config.toml
n_layer = 8
d_model = 192
n_experts = 256
experts_per_token = 8
d_expert = 48
d_shared_expert = 0
activation = "squared_relu"
moe_layers = [1, 2, 3, 4, 5, 6, 7]
router_score = "softmax"
normalize_top_k = true
routed_scale = 1.0
balance_loss = 0.00081
balance_bias = true
router_z_loss = 0.001
n_groups = 4
groups_per_token = 2
init_std_router = 0.0191
lr_router = 0.000913
vocab_size = 16384
norm = "rmsnorm"
norm_eps = 1e-06
tie_embeddings = "early"
optimizer = "soap_variant"
lr = 0.00291
beta1 = 0.95
beta2 = 0.95
batch_tokens = [32768, 65536, 131072]
seq_len = 512
train_tokens = 454500000
steps = 7303
dataset = "wikipedia_en"
Below are experts of layer 2 (counted from 0) of a mixture-of-experts language model. Rows are named router (the router's row for the expert), up (a neuron's input weights, with its number), down (a neuron's output weights, with its number) and show model dimensions 0-191. Each number is 128 + 32 x the weight over its row's rms, rounded and kept within 0 to 255. Numbers have three digits each.
Before each expert's rows: "comes before" lists some tokens at least twice as common just after its tokens as in all text; "gets" lists some tokens that make up at least twice as much of what it gets as of all text. This comes from a sample of Wikipedia text that the model never trained on. Tokens count by the router's weight.

# expert 87
comes before: " a", " |", " the", " been", ":", " to"
gets: " Total", " has", "%", " had", " have", " including"
router:113142135127149148123137119179115105137166061176081076110116151096142124131144131110129121112138184184126098050174110152139100135152139085088130096103172088141077107169160104115151088166044074150177092138126093185123155131059145118115132094162129142074182119136166170135168132100100115174160128122085182184117119112099117100070118128096114127148126097153124157142146100152110194165123173097153114141093082130133142142162190110089204166130158106119064149088203133111099168110181141166106141151123128154135186141136142128092048172074173146121158135115113123136076111093111097123
up0:139137168147078128091169183129149152136129068098156141070127193158224146123114120133191156176126110137136127119181120119136146094108128098122079084122120135135163110051141132145081121078118114120084085110072070082079116107143120135200179143098092132104172127116137127173148128120098134131123136114130165048160183103076160115121170140156167066110121150055134110184149088141128148075123108130113109136077129173154127097117155114097135149126133065131097096120151170121158103090176122128137059154139124087112142093077175090088127138126087136098068124127163165086150101083148077117
down0:117147102124179207082120111180085122122152139161164135091100128130146171195106122128143130173097186163111101102126010142102195148122100163088152091188110127139147122098071130125117208159098074121147124167151145040125164156090134116138181107140094101098142099143151155122163131099139131159103132092087108121094109133123084183109103151078141134204096116090126138134140132107121148156101137139144094091134126110171167164129105199105124207140169139048121147088121121118098128074132145098161130129157146144086124142131125085169141076127094119132079154154169182168148100138120117154
up1:149140153109164096195127090148098163131092133132093107103076103150160175196099074092125180163142175126126075123120154094130083092112082133125168171101119133157149120147106115060141102142093175169135064208185123091205055110107136138072141154131138156157155081174101088112117126094037102120095105129103172104151146117125142107121158124107142140092173102140129132115102177161130142113113150118180136100156059204111120105162141127093107094102054120164080148133176163158137175121182176176146162163139101114137116117143138110154124149110166146165123177138123119144135157160089113153
down1:128121092181124137156114144139159186175053145089094117155086114108154190147071132161074158142156089134150156166142158152155165126125112097055169127122153148138131124170144125133139153092180127123046162139134119082156148077078164124157080139159156157131107089179116120148124135113117159074117108113101107074117101102144168153071203141159137082109108126151140212106133112102129159078111123119158056094158153137127098093115132057142115116142130139089110182089173130149178177165119143084101126179110079108152142115176190127129132125157148117079139157155129112160096117154073165204
up2:176188185106136153134147121115110170216098183212085109150134133085126111100106123126075103104095104178190135152083160156181107088164105139072161106130136140148087121104130157070098106074113139125087170148157136066121164091154069057116146191134169114078110129084103184179145116100158136154097104183142136158173081128080153103111164174148124158177079123105152156102150203083091136154133161085179130119110105134151151139158124129116151139158155108137086195104115136127146136109193099091127146129112069107117131148101149171164108168129121127130146117144112148166130127093127122106
down2:150119143157115111174113115142092142105128113175136105122132085155078125095160109142158126155139052100168118129164115125157117157183183130151051079203149157079143127106187179104100100184126156160107055139205148019108065144142085100150141146133172122110089119095104162151096112171110080152144173149097152114072098113139093151095124120123099093119102082107051158131183169125075109088144154116144154120083126129099138100107110114116151117080120085114130168135133145122122141095105134081114111108180114143095165099105082100155107093100163188159107112104093129092120075134133105182
up3:103141173098139130142113119125128101199173127159160137136190160127150121173117076123160132083132182165154099164102134145076165095135135120113130162131124093147159127188076039126111171201088068092091093133125143117043072130034115146116127124177126155140148107155180093129098117134098226169071152119121164132128115125118117133152146169126155162199142116129184097081159173123102120102164179131130145137132123166133078129123126175139154110089127151144104087096171084102091087100116127134071141142101097161113117102110130191138115106104140085127109088133127194140167147180103122139
down3:141128142136137162096116149144127129144118147127139130110159091161110098160162131094162123166082145131128153164166091120174133100117087147093175133102130122093136124147152066091147130195116125142132153049149101138137093081129145178118083113147100092142048075197159085140157098126129137157067138141112155087120158108118150196090217176177125150091143147082117120188073152119146101106087095135181141169138137121113055082128168172095135113134110060143091176162150073180146118116135092116094120108123162140137183136152134131189106200140154102194131164112167188109089131161116095114
up4:131134131133142155051147118210105174095106116129184097150171141130121110141118131130119090126114133156158143149143146150093152159139148154134150159106092067177106149166146119198083139153142176171129139129183086139163133103186077156099121174215135149081110077117088162088076093125160097166123081065116086180149163143133114131064088081133168098169119120182133058088122127161109108161144180100145079090120136125120125146094124123171088091138042123113187118145100135109099076142132126136161185153112117109094140143105165139098110135119198187135141129095188124144160116165133138104
down4:118135122122161176168117190131035149090075148087123139109142174140119147102191113126162074118151145123110202179163137063071147077066137194161067189123109111182154103108148161174180094134125115139145142124193132111149145127178110165074110136189114093093142135154078130124127094161123109149105147107125110152130092146144124097087198147180082101143121100145189117138079160129108130166157131205118083067098117119126142090063130105133172086111094126127107087121136170114137106122102112164159145185121137155100102133152146143085143161142123132150166179155131104129113159148181100130
up5:158092061138197149079103124168110125152073106162150104112140165059107122090131104149083146149131147101122125119152136118103091068119122126058125199118173165136056155153149143137106128144201151086143119198162108125128146077074132159131117107178086207071182120158067111145144119115172141129123141107156140103113145137163104143121154111095136143170117140123147134127154133152105146114088166153147157129119115137096159106130172138083156144163118107138134120121165225124141171167112165104109158109069149186105132120169091081129166144038152105103154136136174140211119104104176082129
down5:180083137133100053153124095084097131143120061105102147096126100147082163128136097080089099137120099111227162140138151170108145143134118096123078120133070135104122169174135155095098054147152132092171163168168167112150095113148150162104161146157138100107155085165084180131132115114156155145139113102095115163145144102119153136056105157097160093168208117100104141117111093131114160114094149137124159166146107166101144123090137176136160090082037107143070122129061138167124112102121111130163103124113088141100140081111133078166198154168186131102143149167111125147086113186178088157
up6:059111160076134124121161106159152150153153165187119091070144155105089146124165079155101158161173149150116102123139087142156113123082101077082161117113113068151114113169080121144180095169089185150152066132083066132112124123083151128157124121157152141082095122120150174104101107115108108175123132061063167210136162131141145157144073127135134104154106069092121128081118098153087164135124080094089149148153127149188119156157142078088090158110149095142107160094132124056077143114116125143156130129131078159162152156104097075086076149078103138117172110122085095077170086120107104127
down6:080066141138104175151151107089137095092103135088115137165111099116098069173210087136150128135129137158108117100122079114163120074164101178150127117150116102133134165160104154094099131160145107081179108183142121150144102114109082145140130119154123105058163158128142119136078079120081144166123134135134181136178144108107087161105156136098060123108131143119136143139093118075146118125079162073107109103110141118075117166167175117113147137210176088074139083184171153205116178140110156084120195123150089095173172093169164169168085136140170102141101111115137095092175073147123158094
up7:163101154112119179116059139135169144161090087162127149150141083155128156122160174105136095106158073141163109095120099164173151075181157138082177149120110101174123096137122098088157074140092118144155102096093100169122076139128070108203133119098100096092143180141137103128080098160132119147124186112117085130122129105181102149144155109134076092164145102152158150201132131111136163130098141112111159173095106113127122106096121130098137105096122112152123119088205149129091223126124048134175097137170094184093181092104158180139105176099077181133142150149127105145094097083090111073
down7:135180173108110142111151117082147140154145072126124109114095127138113184125148196152056113177129120143102191121158142119138150063148157159125131155143141176137163118115151115173131112174102069158114183151141056098132163071113094132203131091114200203114107152070141100169102145071112165119172136123141122171132127131149111154147084094127199139090173139073135127099095096160101146158083119141128133055130140165159087101097186110149120100137124131139193164142167117135104171080127128112115142097111129177124100170113122166165136084188117121181128104117170107135132199181104172133
up8:125127128114147191151195130077108110115053114133138119134111120084105054111112124141154136053119151112122107123085110155149104123149080167097081149187145112133085130156121140118146104114164143135080137114158169190102136123124222123113156122080144150110169167105141164095138063175115113050161136095129155128119083163116125173057116181110088130156110093131140120178138167129118094079072063111146143137124118136121131090143182195179114143100140121136102224107107098123178127093119145123151101126116155133173133157152165163089125108111191091098102122166113055072113114145119118078
down8:074089116121115115089187156140170153124137111083110146069089208134111104142064116116119125126093150089083150061107112166049091114125106130083183092123155136094129180087070136097148137140165049128118125128128111156153107111157110121143170136076136130130128149121129170115144110152128157129127104183129164081131115137116156105122110218098170142170145146089109145088093148089118142066079128136117122167106108142096134150085105255121147104111139104177114155160136081153129135089119124197088092109172189108147070116144149110136177093114157133133148079105145122119140122078106145129
up9:097122131194132106115112173106184132105119105117162099142110056125112141065088159118138151150177136177122106119188107133159076089167083126165147154110098082123126106084188129122181121171106165129120208087181113175140103134088157136141075136097139153125135113168180134142084146130152048132100079089127122096158155040079118162115106106174145077123141118167145158074053125122141168135116095093122128167079142106158113155152127132101146125119161048075141132169137109118112120105152178138150137167137095133141151124067077115111161210162089120139114115085118102145135158133073144158
down9:041113117134102129135092134136139043108106097094134099163096095104077093091141161095120121153129132151161096149112099105190074098196146111152092125113182127144163145146117128108118144117130103109149176122222092065169101105093107121133094172143159133145110111140129117122085099116132099118120086138088154108079192110082123146128108127133105152077097160113138136054105133071156141152092024095093158129149104161147104144090127153111221170128128114103045162141153152169163167099150136173122146147128081114163142152067100106157141133185166127136162092113117076140096142130098116156
up10:138124134148158139101132182165205083128141094112091146112079128244123085139117129135179133173179130082154145152143092124122143177202156111148070130151105098180134130158098108104133107082150140110126157170139139199154099145070142186116156156125125153141119184071135141106140117134130154182129151109106158177092161130144055069100103138161191053144150185190136137157116158133123105130129118130152207105101184152143134131121079125122144117143183141133088087165101082092144110140113085102103142175121127151146159172126203141101143153058138129156132105132094125146102168132115134127
down10:142169137144110117090066147107193131139170126164163124068147127213112040132170115149171098110142147142152095121130162093101115104179133086151055117135122124108136168152111121114108118077094153106119111146113109192105170172062111060179112101146134055111173119093092125097146123115110129101176113102051185172138131101124101064125149138161085105128114148171145165134178132093150115208135078195147132079133090181140181148043105183144138156151124124152110065130140117117102085102113116112147115119101149145136095149120171136089135131107147146129121151110148118158147128064143104130

# expert 202
comes before: " in", " a", " the", " by", " to", " on"
gets: " was", " to", " played", " had", " began", " became"
router:112144155123143166115134079150116163140200136171083078107107134092152103127114127136163124152148149118156106070166141154113106145143148080117140130097136088139111079192117144100140127155068137172154088176087123134079160079074122094139130143150139152092120214073165197100168140132115091151136143165105151143114133098117125114118110080099146135142137123172084179101165085139098204203111151062171129124123093128164127140128170117119184203105147083128089188108174092121123139131144143178111147102121107111143190145125105152109049152068153152137182105089061092091099132082097121118
up0:117146180152108120132118172159185121179119111097100163127210145124194177097102099085120127075137140102140117160127186130091128103107142130134156096150107124087152091156152124168189162102111137099160169126158068115130142118097169110153146161134111143154072181126102109080169116139146166174103137126043056139139146165095119076105065104083155072181070110126119062149158178091177124132130123139082135109078105139126136144137164130154142154122115118186161061100081070045165136117104112124095145118151101197102122154161149162142153111161112095154122130147139159138150062100129137106
down0:090057190124139122151177101173110115085112218130116158144155127166174085159160134074137143163129177121138136144123131129097134122065100137100136141165111076098176104185133081133130141135100088126131169102142085106078124121104165113076075184163182125103130141159142093185138070152031136141113115168117153153120139124101145105146112087061091101102128130101144113163137154142109104135146163126148122137146152089144130146085133151091168186113090053192177135103163096091081125114113120107095134147159125098088174187160134085118092088098124124210095109076110111070138136104135118119
up1:087116145168129113115068106125206126171055121139149131119092129140173084151121119140190148087116101144094121066131088113117121120074087086077133159079133142064131120161104151113090105185154106135121119163100131111129102088094112100125177135126147130123144112172122077089061076169088157162130139147056146092153149141169092140126071139087106103140062153163099126146107175100091092177155151158191170181152188116129124152138139118171082145133083161128096142107092117137105141117108159122097206089144073124170137119167143118102094105125111103139076108199114097151048134119162145119
down1:076100118119129115128153099087150206136102139191141132063110190140150114122108141100111129135168121156128110089124166086125126241111143120137102083169092140145142107138136092120175106066100117143178165172131142049127139051140121149155124123153139139124155145064131145101200096192132138087131126075111133090152099163081090130058156099132124081157078130147125158084116112161187143155094111164117125063125114162154098128136156105115111120129193120135078165141166122111127078203134151126130142088122114119149118163044104133124131100078178109153097166163097138149098122101108149179
up2:159116144154139135093132148141161143087115113170150107100149142085150105064096121122126089118129146135100177126146087110144080096114117203149187129126066131144159151088072114160071118087087103143141172161087113131129221161093104109118075158080106112173101214115190158103125092156123107157118115171159138123130138136207131136107103103104187122100177087144053158088138099090155117140119120133161129150174221128163066087154168098164099145075096110171109174103162127112144112100109173171123105127112153142127152161160099101123094121130113137080111169063102136160165137125126166157
down2:153115079105087155145128102120136060091109101140188103153113093138126112136148069161104112117142124127099181151059113139171113129061197109139115118100090104138101152123146090182126138102094053124136115112141096115176063132088054145132086079091115122071151146135157110179139153127117091151105163171165187153148160102076101105106132123097132151064139107155153145103142127109166174097151176114122135137170161070143119140198160147221173122123076140091179134162133115149144178141139091114160088164095163107162147158134159127122154173123114090171060118167137164099108099154087151160
up3:187131150095083187154140093157143110140115111156128167120132124063130154093114123130117165114123104123184174104185130120127219143164117160103161118167110162179085129153129151093114138166117119171124125077123122138129099070094109125135149133150113124116116125137152140139117132166140147102099142129159177136129170158152109152138140122109183075174118147099075188088091190106116133154130147058207091103086080172165085144164138155182127123131069115167143192056122085157175139127189117136171204186122111107119150119176112129106052151073150091135102094131146110080126155158118166176
down3:145099193161065102137123114131115122162111105136111096082174143061093123146146075106117122086189054170169178064156163133137161087162111126157131075154079168125134129127195168121141099132134092093115161110175151161154101117098150131148150164141137159122113149164145139180077072131095160164129129163103104166127184149151110112181138174138087092135061168039105148107180140084170145046146094109161162165140102119109130128119105122144119141128174105133057178086152107098155131208172124058133116123116116125169150139141109088131082137108126179103140115120155139130151147127148137164
up4:128092154159145120122033138139108157105126139168110097139128114189122150176104125204130136101135130185111145129101153138176120179124119098080162097108156084119155102136210130150164142095137156145141114145170117118081121099089111131075096086130132101154086109137057125101194038123084192087147162137109175103186112120130185156097087211066108133127117120152123136148160158172103199142184131110156146126110139180138138168117130129127166120113094203092142080165176154123147140159148135158164144129096116126121096148163151094102185132121130086117138148073145146150113134173119174078
down4:107141150126110157147106161114165103070136142085160175101169165120179121112150078150085122160157174147113138168063133112105154127098111132114153143114099057099112119123084171071135137147112089164106124148150104082199166073092103154129107095120138177214164106124166093076093108103137186089211124135140107125128138139098126085120215113137157142082111153132137090075128159100145128078140145172125166119136105120119132122133167072128019137100111083138196143126104088162088143165097126194172123199137139100149094145151130149149149076129119140127087089098119129151156146169130145140
up5:131129083176103149133074167145099176094154183108099137104167158124133172134169145077093130169134161184153152138115127129137125122077161144133159152097172118114137094124141142145188197163126128093133186116132098074149128125118141074126095156082100141138133074139119111067126173115139149152057124110124121182166127037176162145124158142145149108148123126122140137099126130096140117133099168122096153114155109144122167088139150157098108202162113036091113091101143080100190187171158139171114151107097122148158123090135060163089161119104128120122232160103139159187121117112173115194
down5:131080144123146083149128142115103099123096160082093107145124152153087143137094139135111051124126080152149135131148181169132100141109043110094087092138120129129081089138170164157157159117114138116118056190115155118169077144126113107080103141117158166129127145111144181126130111149116139108131131157100099124132158089191147148084189110141128143131163140079105136146103136081140166140149148118100155098207120183139165196026110136124165125113160146112115089146071109198134167140106162093175134076129110130145125084102158067148099163124129185167115146170094119160108189142152237148
up6:097134013170126124187137113127167156083082158127096097054160133124137134101134109104120119156121123075090121107143108179150058098118161116069155108185160094108151125104137105148122130129126159118140141137114113124150080109133139094094177110112136145121146132130086138167091159132177119127150146135131044139080154139124149120197104103089076108095127121087069186138108126143059089124135116152143131103133128145174097169123126107170120134168133082132136131110143167117092131100090170119107154108149134084107107117127079158102103079030093178089144061127176140082121121087048205163
down6:148104124184174128119146103104159148101161081085114129119161122103097093100103130103132135171095152142073129134125110115107119133126175155151170115126104096136084102129086152147094216071085075104120166095099186092155107141099177124137087143091095105150123115083150074155113069056128114153133183126128167139102107090101140106239064120132087170080178149118106141190061126153155102115138069161099092120123145095160079132117139160122128132164063076142177080124190155124141154113071130126145144159137143060128157160080137157192124107149146141087167146121147152141100127146149147131
up7:146140113134104125176100106097139136124091099114180112149096182096158101163164138100168140110135067147137117102148144093120143168085170075116146133137140120218081101180129113099117124126131106156149107133122179096155090096169182083133131129086136130118095141145188171144108084135156075101104117172126126186056160121170169135175172080136143121146097155212114118134157134133126143097110073106205115162130138153119066136150110129180131189117153143036134184177157132067113099110095194074177151103147105177148120108134120123090079105105086131142132145135095080133116114103067144146
down7:098051054118108165120139159117093080161141128140120121108127086139128120153168133142128118107082141136137139119193096119117189139109110096133101146136124131161156172161140173140140085112165208127096086094158122155142162166151153143168113149182119172145064163156146144182100082095108137130088110126164131135099149142165086096138088095096100151100065175139225132114068176049124072110136088096157115122136174068087128146132125061142122064175154106134122127109161154124092136151164147080119146089107078146093130113171095197108108081109095136176152188137152104127124148111127158166
up8:136116175132129145091104112133110114092196124076139128146178085095081148117119152107138099093100109165118136114196163175049150153113147078107117164116081099086144123148168108154149178074084136108179155105165109147136112124112109145184068130122072114188106170194124134115151162166089102122105074095094093108201110123157149129154096163039151164137114120174126102127128092105142086133137132122104121188130120148120150130122125207137138122132127156115141102176062056118102180086132100151119123107092104126141184113087161144158067108153125136182216110138161126107114144147140175087
down8:120097119154106122177094146144116137108083119054117128153134138109138161107064120107168115060095133139153121091095147164067146048142093148081180174093151196161093139145137127110102164120167088075133133114146115140114082161065124062090156101130125102064120184067140150144158175131129109126155129086125160133153118168146167159147163119157144133123097119230135165170097155076147187177163109169121143144102105099124163156102116135155083131182129095164175084152072122164096112082104150148152121115075100118172112116163109093110149113139152096091098106110121092102117163116176087181
up9:112131096103111121085143073142129198129127130120133136140097133120053118091100092177169173170098112133091143110163127175141121132123121132142148087116104131074128111134143089123181053099104078133146059106155132162081100105189113112098079065117154173090147142119173120103102127089118073157084150131143175155138107079104129094140118099145082093166103119131102112159183121073109119071155174083171118195177068173141100124119077097109152090123081106103060109145152082109148130130124168158087178115165079121156144085094092103132085134146099112107150123137106151088052139133094063123
down9:139094156182088155140115105134166106161156166088107162113129129106213123148119158164129140086125163170141147101091119126131136117153010113101137154119135135113148178141131109111111172125123072132119134136054062093102135127108137124065114107131120131125096078132091082113094081108146131114134078168141086111150064122142131127156120061120163129158129134210132131050078175145146123041137161140108133150060110126098131103137203124139065107140114099169095137128136144151141141171107185099075156144080105158098083092122132118087119072049135132124145131135190164144126157131148097153
up10:116142145102178139117163165104157183166133073067114085111156098155175068136100171114093134128106154100138147174125139138154169127112162112146149185115126162153114097128092142078166151070127080112133184186095139126066192197091132165129128159167152070086107084139081076145159126158150100159122140141147096123098114173147094104145092131143130068154097134106143062098169172042171140166123124099173103127079152147178124124118137130103141121126175172116133164166148114144157190178125111051139127139117112156046143166126137144138089137129153135164121101116116145124133053130067104152
down10:128154109113178211145173138141139124147119057102131086136179113131109092091118142149125144106141119084135184161108158104079178079127140060136129068135141169137108082120142170162194119109091130174118141107078112103071126091141106163097098172189145112132153110142086082168176145079182126107142100184147092094099156112153152131171145139111174146121147137093132104100142088089163094139117174139136073067163101127119096081168123118106155132169140109136109098171172132086123114130111124100112087106162118158091135195081117201109079169160125141147118126153084159056136150056086113087

# expert 34
comes before: " of", ".", " in", " and", "'s", ".\n\n"
gets: " t", " d", " family", " T", " g", " game"
router:074148089127150178103153095178118138102140125175131120131104119138139094094154099099128134117124134087156080109137188148204114164166134085120158116046140095145099102143109121107188075134109131176156065164073138145095144059097138056121136111157115104098140130113095145110153134076092122189115138103115167114101131163100078121111087108101147149175168120217144155150170108155112138160106154117145110114084095192143150118159159078104140166091170103062096120117116130116096173089146162151140144122160130117121138088156117167088114177084169177072110092087083073074100106115063102133
up0:121124137066141129130177151111140105159070096072157117094164161112182163162101129148114137115122108170158078131130095068208100110150172130100080101118120127113186126159161069150152151157125150179203204135078125163144095101188120160136181138070103130121167116134172122115132094177157112165025161161099103146186128111141159149139090111120138107155153144142092084143106125135100160159110114158104100135139153151152135101096148194106157069142139125070139097131119128115149137165069138183108119128117131103145085123099171201111123099106165143124115183136131093088117121100132045081
down0:167181139140156063143130096140125118118116165075095134114161133097199109153137112135166183070080085119128117138150116080143153133112125127100104186131174099041152164157120160167118122143115167145111097150161144070107125158149159159145134127064076148171159106154152110200124102181105129122136108121102121168145110129153123078161086113102118135118142129137159179138137063084129095046094152084195081143136146178091136126118160158155144078118198088106152125136167135107174105090116148141160150182119179142111149133125115147107098123090088113158185098078144149079128169066154070074
up1:093139145126118114132157076163095081145123130177074100104143116136091152131083155140112208147085112095108093061199194135106114180159150114120156136071136114116112117063161090056174129128120082174128092221085144155090172126145144178174150085153158117147111095140077115199097092104123123174123154118092126133086093103172119100076116153077130096147118131131132150121126102157115157140090127119131050117084085188088121108087107089103122089128131143089109150114180109159130145144131141092120140096104188116111126139098126106095123135076166167125174073146149104147052161133119101113
down1:129086130121093121108092148100118120085109167206169122157230081127089110127122138114147081109066133174147136122077138121079115069139117185163093165146085140069105084122153163170145151102102124030121119107148143093173084177113128071148081134065159099141165161115141152141126140115148109161066158099135128100154125088077135070128098181149124123124143134130137129135135127107127096163147170114145116156115108177139103185147088148137219081123145076107145162148112097179137182141108110142158178168123081137136141110124061117116158128101156086119184168090115151136154095080142105109
up2:204112133120142137107157152148129163044088170132189105118126096123144080112149085179102145185116142190179151085122163092165170160104152165130180132087131113142128092158088134155111115173101146118089133155125185061156130097163135096062157116140144147129142104086179145110168140180137121186133163086135153137056144078181115093117219169169200099143142071137135154064155145129161155150107173131118109097136131097171129135104137108109118087090096129107179169114149152102147079104134126096094107072143143193135133122063166110118097148118135163087144119101149082133126147136139123150
down2:145116108174144129101086123143098121093114132056156166137142075149189128126173094169146120141087103124159168126119138130107127110144110164174091169098143139114146130117068119133122176162176073120160115124094115115090153177133110133129103138107058126152137095117177155111078093098108091153159101075094150115147155147173144145114155107176142110159134109082136217067133089143117153062097132022145110138130115148152138174125169211126139095094132133143117115137084126100126119107134124097153163096104056190097111091105157105129118115125190183099072083141169090165116066063116155170
up3:098177092105157116143140103190142168134128130159095146166140129134144136106153147135139078129101107133129136117057152089175152145124142099092110154117126175102114116103129132145191075070092094149090105086157156093141100144118135111162192125114192088114217048148125186117116149113115155169118144084167134083074119148137124108187130044098207095187145120166167134156119168119175096137130133134090099091146089148141168116082155077126128135155138130126146105074130143108134108123101122066180132113121137116104119118151203146110129209150156114061055112081101089087140158143101118137
down3:164122085153141090237057150104197110142159156188092115144106100136135134098135101099151142094100110102126199143106138176146180121090118133085075147119124095127057154063129145147125144157096096124181137083106120164157137120132117066140147118108129119154119186185153081104096128160147125156150136086149110143088110080119098165144114094113131116086184150135148080104116163105106115147164139118128159119141123100101159181091162129131095089073162204143125115195135135063127083193114151083121099128126093128123085124126099204155118173185171133118106179107139157152148158128144136185
up4:142119101157146111150071157127168096081117146196172104103145095157152105143168129105147109123164084116090107114106107193107105149089060084131113135094155078109092114152166120116142117175177109147161118176120126218112084067131148114194125112156149077154061092156120089162096101095177088139132054125089157085108102085111085105140093177101165183090094157138068102166154141107102155166134146105124124099076157079138122163104075116131186111085131163134111101158132102131095152088095142092177170149133140092129128109185114140157131123118147131140049145149104170094115148153106160169
down4:092152139172132137106112146154090148108102139166156137151115149133155150159155081128126091143159117076136073145128100109171037178145081186179093129094161117145105138109131122119144099160076145131125123145168061147161141145126155164151069133107133130166140122151153107150122130089175060087169103116089097148116102142140074148136095134130213163010140116118165117104088143170109131099175123114180088076138159126071137156190153153143101153167129167099119118092110102118188124120125113126089125059189153121119133199122121066099135148092174135072096148127107129162075130133089093156
up5:138148133122202138170168120192102104097193114153108131157124127076077109204202115182072113182059126146130066146133193137149162159138119118072140212125115133134156132138118128135139122159130121095109116166119093128117137122137152118125113158141124162101082124159130067125153170152164107159190091102155163154124182115131164134168118182136170067146152097138152104141188072087121093108109127128124056094146105133072093154093137124120187112191105115115148052087200106135113134182105166159141154130142110103105126123108148146148072129097164174137110114107190112139130130159157130109
down5:134193111117126207147161177089079123145127150113130130106122124133132135140137188169111136142093084097125119130144170160101130138175078180111161144103163142150111111146081096091137163148149100060104125083157104102196164148140190190158100197172166134127139127173110188189152093097191193139095144153153129075108085144122146113160200135146128159169150095145184130080144120101095142090099117104100124141105120156110172070152092152185146205150146151091165114140119163137122087152163160114108175096194156140136126151195156106167154149138106126104145157190137153116133157143116147102
up6:085084041145076142206150140145081089107217100148110118096120173139087139164153068108129121123118129172098117133141139120174137149172087122112131162126121184144094152060162110117178136141091103112155105119159148092164128156150170164078133130195148131115146135150108105111129096102161074132170103083156097142173123127107124130163136129086160105115072130128134121175121070121118078191138090164131084162121141193111119099149089157111156164215116101148121066093135076166093098125156125098083132112103102125126117123120157137156089157101174202104090130158174087115152122116058117159
down6:160089136145103193229110189142114212094179202102162164160139147152143074120129133074120101069125171104182109181154189109138143124148121140091158096122142150123143171194088117160106109131132123128101161133160178130125157132172118094143095117120142080163124119105156110168123088142087127109134158127126173083125104094210113118156153071113113154110120148120158101080155081117170125026142123102160100123135179160093095109172115094138114138162157118145102110107091142122135099152092142114144136109128110133160099181095131180184156123124152159194099143176134141080160188123139152150
up7:146150125121149164111119096177086172097087150182143110107182159097111061143108170129114206104082138137202083079141155069177198133068184123130163095110059152115117135136068125169081083107138127136116097106127116077138116087076159128162144106116168138155130152131113087113153116103146109086154090131145129125123136101177166118156166135136108129116123187152093116133179096197159110147072171113169157088084121117119148111124103101159150183160113125085093163161163161132126127142119092177171107127113156173086171156115146159062179101119090133106109106162090120102213102134152138136
down7:135115117162137180189166149113127146163083132118129125078092144141085141148117158157094169126086103203161115119191129075139108121109169076115085123076144137058150120181100099084109162099126096102155101106167147139136141123117084103160104148106109093170109109167112146143120125129157140149143134079107134139173176077117166181185159048166088159134075110045103131214104125113096191114131128122165150182127109148137107110100137143125137121127099092175149213108131100125151198090156151094095138140109180103123158156071128114080165131117132104097131157147094131143117105035146149107
up8:099076143135095146128120152128145141150166116087110142133163113103113127140133134057155080103100136091136081101155120141126150131136109126071083078125138188118097103155196097121178139135145072060145132161089138138082100148101158094117150084136060121167163093177073144135101091122131106169146077091075062131111117172096108117132085100038152158158094165154126177124174155102183151196114139152146101162138109131130151137097092094087112157129123151128034108127101188167153090079184104091117104107148116192103102073142080103122161129110144154090070138148134099110145145138134093089
down8:107143181115132169103122103120164202132117084072161116131115113082167139166165173108070158138073127156115111118137091127168093104197104122110115134137112178173121132114119137109160162142070083054079132132121114120142193139117097109055106137169117086137110087140130127099138161165126108164106093137053134139157149178106142138197078055112113139099128112123177182137128079099146097115130176161169107100133131166180101116160109170174069192127147159132126127158152142142115139127170105110127059159121062135086073125112066125110177186166147116093125158137117182155171146149100129132
up9:097103121051136167098130158152178150125135074144179097151158104108129136180088129132133109133165127153111088123118108124123155123187073101110152179054130186174130130131102102116122100116168121150088076171144168155091117115125156067115095153121149161093186170126109135175114146115154120175148118090153184099096138108150138106054154152096077135090093058122118155097150125120132126166125134131150088100083185108207124128165131141139173130098101095084110145178070141136116124122152200118138112099153117182144078107122080143160138141166109082147045082114070154093134121187065117132
down9:095090090198098145163110152129167091078159159105204156151130165160136225138117068062102129136143069162115155153148161117143133097133101128146093134110075129179176142168123157125090176106116072132135149139136105102110174116177164092174107176133158135194148163163108135134079108140097118082091124098154094136145115094165130131128154146100136086092096103172120121138151090083109145116102093118128109098024144092118104147101138097119128120134126171147107176127087184106132115120140141126149119145093118134163134096142161087187174153195198066118128124098112139130102068130130083057
up10:119135038095195148141077129087146130110153094144159179120135151118129158094164130157073093145088146159168204127136159093122099134153152080120181099099153115075160121184135149129143149088066196139102080206092143168113137154139085120121185149108102135070129122103129135156141142123079105138110112106157136171112158143101080083133075144197185131116114115107175160089197136160100146178110101175186131113143117181185124155150111106146122113171150128068138159107073094122086088130112170178105118145103101123110153081118105115150123090199149109107144137102151139120136189129128134095
down10:181105126090106097155148133081162159199167116124162099163115114120081150114124119121159064133134085132117144184101151069163092108158154163144087137145154110089134089086143113140132099112120135141166130137099141059103123185107111133117167186174134098112108083071124096143140088125151171147114078131141110133096147123148088148143189159087134191109154156148181159102161133137106135176202138093090134144164156105135130122231126066082129154078119137116147121157099048141132154184045124116106137095119140103151162160137120151111031160086098172147131164181106139100152132149141135169